config.yaml
n_layer: 11
d_model: 384
n_experts: 64
experts_per_token: 8
d_expert: 32
d_shared_expert: 64
activation: "swiglu"
moe_layers: [0, 1, 2, 3, 4, 5, 6, 7, 8, 9, 10]
router_score: "softmax"
normalize_top_k: true
routed_scale: 1.0
balance_loss: 0.00118
balance_bias: true
router_z_loss: 0.001
n_groups: 4
groups_per_token: 1
init_std_router: 0.0335
lr_router: 0.000836
n_head: 6
n_kv_head: 6
head_dim: 64
vocab_size: 35687
norm: "rmsnorm"
norm_place: "pre"
norm_eps: 1e-06
positions: "rope"
rope_base: 10000.0
rope_fraction: 1.0
qk_norm: false
attn_scale: 0.125
tie_embeddings: true
parallel_block: false
init: "uniform"
init_std_qkv: 0.0276
init_std_o: 0.00589
init_std_up: 0.0276
init_std_down: 0.00589
optimizer: "muon_variant"
lr: 0.00215
beta1: 0.93
weight_decay: 0.25
lr_head: 0.00924
grad_clip: 0.5
warmup_steps: 200
schedule: "wsd"
decay_fraction: 1.0
decay_shape: "sqrt"
final_lr_fraction: 0.05
batch_tokens: 131072
seq_len: 512
doc_mask: true
train_tokens: 325700000
steps: 2485
dataset: "wikipedia_en"
Below are experts of layer 8 (counted from 0) of a mixture-of-experts language model. Rows are named gate (a neuron's input weights, with its number), up (a neuron's input weights, with its number), down (a neuron's output weights, with its number) and show model dimensions 0-127. Each number is 128 + 24 x the weight over its row's rms, rounded and kept within 0 to 255. Numbers have three digits each.
Before each expert's rows: "comes before" lists some tokens at least twice as common just after its tokens as in all text. This comes from a sample of Wikipedia text that the model never trained on. Tokens count by the router's weight.

# expert 28
comes before: "|", "-", "\n", "==", "===", "The"
gate0:112116123161129109186111167099127161090134145106145106121128145135101092125107140141089126115160127118170112168094134140132189127122161154157114129139132123155105117104141156108111109129161150133146114143132164136103145107089105122134152118090126106137139117074160162155101153122137120119125116064130132175088152141142133128143103110161080140097123116166069159132111084150151176117157
up0:130126078115118127119155122114102144116140102128112107118118105124177088120138115127135169161129137114131121135104139122172128152129092176115138115113138115154103178135154121161126103126098146135142102127098121142105115152158067079128120097090145124110124140146111152125141107100161100154103127128125192079113131158080148219170073119123147104102100119126151153150117141170137157144125
down0:156172133162139114115099156146117084118117107080175132150117107151139127134157155129160102148080131158123127146130141113104130106131137110157119080141151155134147138123122130117117152101186099124110074119136147125131149169125141103131142159124133161133135131132160162095164169143090102142130084133139149069108103148110124121116099132086145120113131091125094101107120152156134152140092

# expert 59
comes before: ".", "0", "%", "6", " /", " -"
gate0:110144117179118148149096141132165136100136063112133087153127157133143109169126125087161148159122099130150132126166102088120108145082138101099136103122138127108137164094170144139139125148121142130134138081150076145136109106158166146124101133113141124118143108145129143127112171133151096101168135150110162143099074148139113114116201136090148108181123159126121156157112155153147129113180
up0:086162130112118118128135119124115097124090172116103147107096131144132104084110100141156114095091161122109111121120110135124109090165140095108096136078121141148147129095111133117138136116156115166118094137157100114107128146101123146178167149119137081108132133119149128131159153150171154173151107087097154125126105141151169114114136146147140060119160082101123150116135118128132125085128
down0:153130136104152078125137117123106127125110162126175137102100116164129127144147091178179145134118131135097109143148143119151153155141142127134118112143177153132161134116166074150099122136131114140165114165125097088141094111113128128082107124155113176112155151164100130116126148120115095122101152161131089109144129121135149125166129139097069083116119143145118140120147110151134126179127

# expert 30
comes before: "\n", "-", "|", "The", "==", "In"
gate0:098122093117143149116127153101142158132136140147106133118137141115097131119123113107120120129147103115114107132110087097126158121112164121084106119175107102144117116157149145113117132124172059124125092184132188061108174104123125114138124138151093093146131119158176161158129139094120153130131135153099162109160146142156101146119159113103146149123130115121115155082118144119122131126129
up0:104129132133113123111087168146135120170126153109114103115104118153157129137090133153138138111073099102069116144092108120108145106139159133138110081123155106137119149134123067094160137115122158133136126147122132113138102126156180104141067146165102143110154132110121112103102108079145121127115146137117133084139150157099115139129113153161132143148141161154174094102119109114115125158166
down0:134155099142149154122104093082088136161136107109138136144117063099160130111127145166137141135108149176128130070124103124116138137144109134158130128126061078106131118124073138139131143102169138141150157131117068111127179128129115120110085116125139086130113152133106160166128129138102153117090128176121086098127148071102112112161150135138106158132107102139129119119151167106103157073103

# expert 29
comes before: " ", " —", " USA", " A", " ENG", " \""
gate0:127129082161133142135099157151134138138145118142118169143149136127150146124133175116124125119143138152071150102140145122130132133126131147142138151082112076117121166125117114119150173154170131108176108128084119126133153127188181110159149085098099094151095154134110099169117147103102132136098132139158105121153132110144185178118126164154153169111119146157108168127139135099098139112133
up0:131170169165101158119137138160148147115114129105132147118157146140108121131121114119137104121148155103156126158099126158134149164128137159136104129119135118176132107108150129095102119148147140143094128122126114109130120150099076116173115106136135153104143112159153110080164126096130187153106152143083120155124123118148074131118110115123121108128136109095135148153131151139152111107121
down0:142109143072145093123125179174184131112163112125143127111136130120069147069136134085132138163129150120130123148163149154136128151151136153141120099093115134072119107114077155084118139140136096097138073122163143158116093180060096161147116152122143142155107130125155121102107111126155129081087168173178117170100118142150133110124154109113136104179168129126149090101151134126148116147127

# expert 2
comes before: "3", "4", "2", "1", "5", "6"
gate0:112099119100170147093149121132089138093119131121172103115142097140160108168130091139133141095148117105067139106159153120123117128164113121129138153144124138122088148116132094139178126153120111111066149147135127126153120131112137119140096103132104092139123141064141124189077152121122063149120140118108120121145111112128143125124163140123135137105125129138115120142099160146112140118104
up0:135106141072098103127121132113145130130125147125135134126188152109154121137114126098121128162152115110091092137149133107130123131164153148118125108099145140126117079120140115099151153097114110104130144129126172159116162151115116130100142107159153088115106095118108085086172151141124138164154144125130102102120134115117062135108126117108142089102135158084115171127151134125129144113117
down0:151115132152126159159149139161108120141080107130140104132138145136148098105109119104157112137130156093117095126128094131121150154092135116118104125177155127112171159147097147147118094138153134094116132082152149145144094124139121102121138092137144133111116144140134141122160100096115151133133127111128129133133164089171184133115134152086134106113076140067095120114128100197156130155161

# expert 46
comes before: ".", " |", "–", ")", "°", "″"
gate5:120157143104129122164144148129144140099133120138120121103107093113143121166145116115142139143114136133133143129133179163123138132168104152133154136125099123125162117094153084063142113125154135139133174098155154066134125120115143100162144156128148093141127169136083090158102165099133184103151134102131170111130119125140148119116113081154123180086111164100144123130123103104134148133083
up5:174165139090121115148105159136171173117146094093121094092116134178142128129147172132158150137149157123117133094142114137103131147106088116146126185119146137107150149114101137103107127098124146117117163162112117109105110148116131070144100156108099107145098071083100073111135142124144146157181159123111124109128125125154143143114153148125112121140121138164138109117139146136130119072114
down5:095150116151127112096122116126164150087155098159150076107124152164150130124151141132124123109119088149114100119151127198116110114116087149107147174146139108162106135121126109123109166127160161132114121120078142129099133109120134126158137128086120141123108122137138133118149123113157100170138177096077195091104143128144133108132118111157109130131159134118122156118136175108130119131156

# expert 7
comes before: "8", "7", "9", "6", "1", "5"
gate0:156108134146118095124145148152116130131120138136138104138120129160143172147109131148131130140140133142162140117147163108176136099155109171110141130125088114154124132070160136077136115113108093138082103123121129119134111128116117128132172151139145106121163095151056132125134109195132161156122121120131155159146110103106098126114123090079160113150133141107146118152147122104127103130141
up0:075115104162125125137111091164116123147069186150129121103103118128123146149096126162095134108127124138121139127145113115173134165126092154120133056152156130132143160105148121062135179172123141115098131117135145088125161116096166122133162115154122070134157126132133131095145138104124118120085119167139147121136168113146168120165160159141186159138131154093134170161131126124168115158128
down0:104099120152122089137147087132132111092131115161143139117132178125153169111090175113159135121127100159131105128159146114144154159144129117097139168132141108133148181167104122069127109127148134097130094142114111134094139145109102167130133130086118133169114110127135138098130101141129150129150101100108125139177146104090154087130157148101098088133113145097149106097182165111138108150200

# expert 37
comes before: "\n", " The", " He", " In", " (", " It"
gate0:117103102136088091127115124125116142092179122119112153150124115118153121174122132124125173076124108155080123090156124129119164136125102130132153145139132082104100127125135159153153167101116122098142116136075096122132115130131167111165145105145122089145109104127090130106137122121139138144143159155133180132127110145126115155109143147133089134109150159135150099145137103157106152156096
up0:110159158101132120130119148121155101121130103118119101104132119115130112116134105127155135163146115148103153170072141122092130091104111160164111099108113140149106132167144122139113161149099124138151155145115159067079144174130134146159117109142148142158143114113158139101115107102163142139133157164137128146138119107149098099140125145121116165090130123126130062133105100146064182103132
down0:151106121148133097130104127145120110070129130158134133156157121149140114143138132140105120156115144170095111135182153175090140114177118100119137088148117134132086114117095130121097126131090124120155162132102095092150094150105127129163136147108106108114117126128097117153112132105117137119133127158112160066102104137116092183162154074118155137125127113119112080144139095122158112127143

# expert 40
comes before: " |", ":", " to", " was", " from", " by"
gate0:123147135119127123100141114143121103138143142143114161142139088121148144125100119134095124095118122144130167120125125160146102142158137120092132107142135093111146156132114143122112159118129142168097131107076129141144125182099096119138137167107101161102140113128188163117137123130171101149194119141076110154120129078110136131088166105187153105140149105184157110127119143142092104120140
up0:153127118164160155127105157129102122181149159117124130108122125111155112133099137141160139119162123135143122148169118173120135156131094128097128128131114130136083130118103122135140167148087143140118139158173117145118123116167161136135106157153132138171111164165122141145089059121148120081124114126144165110068143130141143112116113149154114103143131107168162111133115156126154122133109
down0:124118094124180099103168161182148160196143128119087128161118145175117097183120120142095130176109148171125108156161131120110152126135103107126127115107102111095108103099168136100154090123169170154100123084155097143101153092104141128137148139103136163148106116113115141132121167141133110158123148105135140114164146119162137149136121105141112135165145118118138072130090123116111147124128

# expert 36
comes before: "\n", "0", "′", ":", "–", ")"
gate0:134154112124125141121141157137127164141102093152141135145163162104122101104188139135133127133137123144174087166124134190104187150093124168110124114150126109105130129098127147124164139099115120115188135140154142181156151084110121107137169103128116137144097141094136093146140131095143125115123116127109148111122152120145133110137145160137123118147119113140132167073100122110107113098141
up0:138127091111174125108156093142156128139125122152110080144129105132134121134173089159130117144175127168159116155084106093160148147112120138158158079112136103128127107108113096140139124119121163125150102110112128144102093126119129154117119105070178100097113112148122138083144136116095142142114146130176154125118139107132126091129078118131124107113115091105157102106069136115103160129120
down0:131121125147151103133106132118100142125120148140121135123103110171113110155102150108085117126125133113116124123144103088124114092140108111135140124104123111112142111119086153152160131160106101138121136092124117111129071141101123087054148170135152153095158096116144172127135127134119128124153123105131100112127142134101100141105155116156095151148146076140138048119130130120145123146119

# expert 56
comes before: " and", ".", ",", " a", " in", " who"
gate0:127089102120153129071137119152101098140068119123141119170133181094156140113104167126119119127119171142174125128104130135118140120135121134114150163170133157144144136164100097104144116118138147160159138165087123113102129120111114135138098121133153145128136110147151140131130176161091147160127136133134156148130180106118110138124145160139154123103114131074132173102098112178147150126168
up0:064134134070196098134112109116117118104147134148130151117123113136160116153088122110103100093156114130131107109088103104147117135100143128157109138130066107124136095147139159097115142176144180137079129094116117121068115141111152124189159116163162122106130087142160132129104125136112153099132143117160118135129140137135101157113140109129116141144157115110140131093140138130112134110147
down0:090119110136109133135134151104132124151129148069118132145147141149178119154135123161147073139121106151102117153116113104129167141066129134138138107124189113155118097121123109141119141123105116119126138115131128130095121115123142090137120137111112125123107102133082124176120112107106151135129115112116134125118079136118136116077118142133090161086119114106139137134088134102133138130143

# expert 54
comes before: "1", "0", "2", "9", "5", "6"
gate0:111117154122098093139148109101065091163136140097116161167153130152086122131161118129157175146085110110139086121103142140142138092097097120142129099141148092142128094115134129143084138097144105123156144112130107120137132059180143115173158134086085107160145130123114133127147136124133095114150124114118103125160124154136146178124115150099124109130086143128128147145149132108118150169122
up0:135114147161124152116107151153132106096127168112119083137103132096106122121079149137113130132136152065127121182153158152143145106100142201113075113129157123077119144140067114131128142134095135168114126118151128133131125175133112138115145173145180113074109127141121098114104118122115106120147206123143140120119144135175112158150151156154121133114134115163184149115108120114119108101112
down0:134154119128169142203126082154120095138116116146124179096151164099116136081092177152127086154156100080123104148125125107155115135111148131102131158169141146129142146152157130132130154141120082138151111148137114115130100114178126151150101152128122145114127132162101173137135139110155147111116153112111130155162149138125115111134121084130165110114074126110135149088117133144155100119091

# expert 12
comes before: " of", ".", " in", " and", "==", "\""
gate0:150095089097137112098123133127119122123105115172138147105168142105162137138108120162138086160111099118163112126124181109117161109114151115078126096146143133148087156136149124120142116139083109158076091121106156122127118145140159126181141126109118214132149144132097129138150106137106117154115168152134100140110137099183129113117134128140100180127136111135067118091152080152114113134157
up0:139151140165108136151106154108157104184187102161123103145134147111170112131099106098134062155167102146112138093091130162129076151112145179141126095129116138149125094143137150104143104156106143109126136129126148169158076127109140102078089098148150161130127119112154118146115161108120114148105116104153103160097148090169168109092144100116111134137141103100085139063165154105135109106171
down0:110130128120139098146126094101125074146142122130112146134139113132127123171138149106106128148102141107144130119110164116154127144141100143116152118129178125160109132138121138124146166129111105100174120114127155160131146131133152118124135118171122118152144141103087157059134151143110104136154105109118105130160131097157142120137121170097113101130131109136135094121107118185102153102155

# expert 39
comes before: "2", "0", "1", "th", " round", " season"
gate0:141090089160143125102150150105154099134100159159132095150116106136167111163145156107121084113108141152156097127147135115121122147111140128139119142155098162122108140109152131113149157102141136147091117095116141153138130110134112130157143166107158146129063145075099126160108122108124133129121136157174094170092100111138132106106148099149121171154150139123091146111137112093151122130133
up0:138109139132123138149145123116110178119100092160112117158145108189134119129129125126141129142126146075140153112112117114103143138146118085169128116097134124111166112132133104128156134154114138130149113116169077167092094110147164111160123113128172149147138101109163147148093169114153121128165146114085085138085135148137142110108103135161155147164139110137082135145126116138116122092151
down0:163141103123093149118139135096163147134136177125167086153207142104103133131143078156146126100162107138145177127135119117125128140152122155120136158089159106152144097130122180108128116102087140114179171141106122120118149149193147175102147141123131165141094106151113133126121132089138151090102130145128132114097097108128153121063145172145136148127169149151152148143135119118112149159186

# expert 53
comes before: " the", " a", " his", " this", " an", " its"
gate0:165147135133151093165155174099088083107105146200108159125150160155140136154134117144138191122091145118122076132129093130095168118125123132158097127091138114116132098148121123137137095124108150131176115140111143165126086101141133152121131126154082119147100128115120136133152105123141143161139147133137123115150134161139107115149152121173108123144155181117098123094123152141159106159082
up0:124131134160105123148137128133103129122089119148144088133188119123146148190111130126113147116159124102118054128134140121097131143159151125134134172128155100125087120155116116132154124185085112123125086119091100109093115060122149106152172127145157077101131120111121141120139146157164140156133102126105156110139150156145136128137110150115139110132167127163153147100085120092145158151071
down0:115093112149086108129139152127133167149130149134181105123125125183127175099140119158126180120101120118128091095153105161141144150123112124147146178135089087122126124118119105100122152127125127156149127122132130131106123140069111112108175154104145125109141118164122118120154105093123152135124148101107113154125150109151123145121078075088112153102138125115161102133115100129120121136101

# expert 38
comes before: "9", ",", "0", "8", "7", "°"
gate0:132124191138131126111112135127102150120122136150107116121160134153133138119115153205095174170106144134118123126148177098098141089159131097103150155108162118119121151125136137124123150143095096141171131135089108123156134114165129075126125098125177148106144169127131156157165126132108151140157134180135095163128102112099098164131088179122089097151114148126124140102127156126125148144158
up0:118141165120106135133117111144070106084192101106147125111097141155123145125150135101094150112106129161103122122124101111171102134105109115125116135127112111137096089113132149114104116073164121111183140105146163121152103093164170175101150127135144103110131111107105150146137108180148131140150159114117146128120124150137118114146137148116131141143167110118122179141190127125170157106115
down0:113125096124143135125162113124141093158175135142109114112157121113127136158124137151114130123084141111134108109131102127109120128118118117100126132146149108138100073103119123126131131158103152154102111130095141099136128152108167123158121120161125155131143139137189156151123107151115107118100128153168095169142147114140160131147112135152116125157103104164099114077101122102112134105143

# expert 52
comes before: ",", ".", " and", ")", " (", ";"
gate0:126093165132129107127093141090090127136096161128127081138165127138120114108116148125125120080157107131159108176141117142125134118131178140110163137151115119172116135080152151140172141132116081138130103108163140131157155109098119150079141099087118158091160110130107143176105118114124113104126123144122121150118136087145130119118111100122106154129119122143087082095092145070133125125158
up0:124151136138098090164133113109140100134132134132112152145180120125180138120130134151129122153145099112142109102111129129105155152126094132126152144110116115120107107110152103146127101110089123131123109139119133145142111103130117133094130128151118120102157085143136121140112170139127152156146119140137111127141151122136110154127158123118164135125126097137153140098093148138188086109143
down0:116136096114073126125124167098154147125137140078153098118115140129120130113118147092162121162097135070173167113105136116167134148106096102105167141104150128165128132082170155099121102119121080132160148092112139142135124126139097110141091104107183154118168120172143102146150122081121119109142108103102086117059156106116171131158127160095135124155147124149169152115129189127122091120106

# expert 49
comes before: " the", " a", " an", " his", " this", " her"
gate0:118118087125133122114122119112123148152144144135188160097108079146170143139168157110157161107143154116133152108132126134115132128147114094125139171140180171127141106134148154134112100170117120100144137104107134145145154084105118108107136122117113103168113102116153106163110167145127130123104138120094095086120112112154173139171174099071113141145108149148157087142162104122094136102162
up0:142094135140131143120091127106120108159146162103107137112051134125130138125140100127126163105110148182146092119107136153110100140158124141123147154104121096110141118128098169143103142108121138158125137105138152119189147091115149146124139113133105102156147126123119129114149148105167134137128164115090094111138148156086143137181106134142113074108182158158146120145133141146085129121144
down0:165136159151121120108121082125179151166101093104131067119134081103123152099172141118181155117114121139168116093121122114142156192122080116118115106148097127107149148141150134057106082102054139135110117113147113112162148124125118121133158141133129163133121091160135100132107103109147109091138123152143129127118105136114130146144137138143122174146096151112097119129095138094122099115137

# expert 48
comes before: "0", "5", "6", "9", "7", "8"
gate0:153097150130114127122141159095139152153125152146137147145093139120122123134152158130144152092138121149119163137115124092123152141142170124178113157165095106127131137138159153128151137143064087147155121117098126151150136169081114136130117093106087140110115177127137059123134145142133102165110123130089141133173136136127130131130142128120133092126072117169139137127129150168129148130123
up0:130096126162117160117092127159121105110120085158147123171104067119121136112108083121108127172110109152129093117140129143154098124148145151132107134142130097109114143083105100129130114131119078115160191123141090103175139099113110131133144132135137117115161114129153163183127114116136120152162102072113104126120167132119159110113121128122085161128156119153160150136133147112084132160146
down0:095120110148156128144147120097134098144140131141146113150105092105150137113136152114115109120133109131134148166093144137090116183093128105159111114132143128119132144152130165136129140094107105117140106101159174127096149147155115141111088127080166085129168136153146094182101092091121143132148089089118103094136122162122141140129093131112102151108124111119116149124065163131122119104179

# expert 9
comes before: " |", "0", "9", "–", "%", " m"
gate0:126125129088098118185078109137152134161102107116157171115130146155146120157116152157145153137161117112095119110184136169122171121158139143119108139159099133099177130099139144089181120119079137141131132109158104073102080125125149128116079069130124084147094157102085129093139179105143117140158086125115175130103118126154136124138111195138117138187106116120113080136127143154144088118095
up0:140119127175153094122131147140144158140097160177143147140115113128139163176124153153128161126106131162118123123139151139104146153121122145148133142107141078119097094088120146107063142116129167129131130170104068111109110165147123093163108145174128121115122130154124147105132109106138108134113135129157126117128178174127099124153169120120145108146116074126116157125157088165113113120141
down0:131128096071141124159122087145119133148140148105106089139090153130159107145128153155128142135116099184100138140120163094104118121139086124084138097141157131100137113119123130124124140111160151164136124140084136135129132126131142123095097147146123127160163158084092131132141201101130114113197160098095134132150136113143135083095176170124127092132114142164123135145160142101141150084126

# expert 45
comes before: " the", " to", " a", " that", " in", " by"
gate0:144101119114129127094126118147134122140121154141106127125151123100112131166137157122127161129147141137084157148103124152106129141154150115175115079099117146140100102115117110169145127140141095129144106124116131142120159133115078124134118105121139070130102128146118148153142151101098113135182085133092153112093090129112101108079131129149092130099157112113084148121163128099136130101131
up0:114109123129119187132161169153141125163127130142095118132131126125145114133111148120124114155088104144082109136143169094146153108141126117150100109106083167153121110121163088174144116119147078141120119140183129126089140132159114102165102129151147171102156123147080103086136122145120130115149120166124146142138131152099128071116118110146164129122160130090107133133184085127121123108138
down0:115072183143136085085131097128150139160102147124123136127166162149138138086129124116151122090161084107136123104146145127128110126123135105134091139149151147137148076075136110119142104083111104140134124137135106139137095136109110130154101111162165130124146143180091129143118126129156143095149149100140105128073124128102111143112167136093129146116120112078139110099130109104184162112115

# expert 31
comes before: " ", " —", " used", " not", " appointed", " built"
gate0:148093088114131110183104177087155162086151094167130129083137116157149103101164132121139145118155116135111145149100163129139131144122125120140159174139151139128143105101182127119141145124143148124157140170077135117159131128130138138167122111162094150140148164141113178120130119139122126149101126159097145084099133088120123140151075137147108123116114127105113099130098115104102136141103
up0:117150121152128156101110148087114162100155139118133174130133145131116115098125115163111100095126090141116113093116118110107125136138132152094132130135130132149131103119149135128064147162142144102147146117139125119125141132132139170112117113136126200096133083186122123128102110145155115093142122181134122107133166113141142138144106165150094114160123120133164138123088176155088101147094
down0:145092166130083121153142096163166102157153152164122124123093122169130101095139104148167135094140100147120087107101155151136144147095092138140112149136159099097144100148107105149097148153110107121160096123155128079172139122111082151126131171157141133139124175089139130118122100109145126144076155109105131082115118110136100120129099114138106106130119168125097086179120137123135119144100

# expert 26
comes before: ",", " |", " (", "'", " was", ";"
gate0:160107101111125154147112118126139115127143167124117110135102096115144109138115139135090195155142098181105173091112102141113156120098131133141137116115128142113141137127122148145130136055140126118120130117118134100110124124178158131143133141113175104115131134150160130136131168079134097138122112078155158138090131149160154131148147050138125146124133156098092168104129126130137137097092
up0:156122144092106135085138138156127138148148106122130103115122104140087119140151173115134126152106145127126169120087137152131107111146129138080124117148127176122175116119118102099142111093150162144091115120126090106101111150143123127082139164094094106106106117107105140136161139119106129123156157138139126093108087144102144133110115071145097134155153151118168172115111105158083134142156
down0:113132142171090174101142114135139129102169170106131092113126122134136167162141147144120118111102112167129189141122100110110153115126163102123130124127122113116127088147132092092147140150158174115075137150130109121152087090142115101105125128136116148124116134116160102129132127125123112114150109167166147062083152155106153112128121156164143165181132125155154134111130118103136130146129

# expert 24
comes before: "-", "|", "|---|---|---|", "|---|---|---|---|", "|---|---|---|---|---|", " Time"
gate0:108109064091112105152089140124119163100157111148137112163132139114134178097139155126114182124114094135170164113154103150118106175155122146118148140101118168127174122124131155154137157097145120164124089137151139121109106110158147137160125114143121124120090172105098127110122145149133126142081089129152165134089116202098142162143102135123121135163121115148117121086093104155176119177112
up0:161139102152134124114100129120128125120116125158131143152155148110127101143104109151155147111084158129111169133187154166119118119127120148159118138130156147099110102125136139133163097150155101113134117119110116100157113140177122093119154153121113167141122125142092114136137144129158104136137126117132124128138150084130129091151110107132125096152144135133151135141149133135129139145151
down0:138138112130165123114117155123094129111132125149128148124096188117077081094156112119090119117124061090097110117138103153150136128148127149149108137133114114088125123118135159127144130147187111091101116128137123153119143130152118100119076121101117165154126100137095133093099119165132153108131165100149167152124121139097104086116150118150100110178133134075137131139142138133091143127139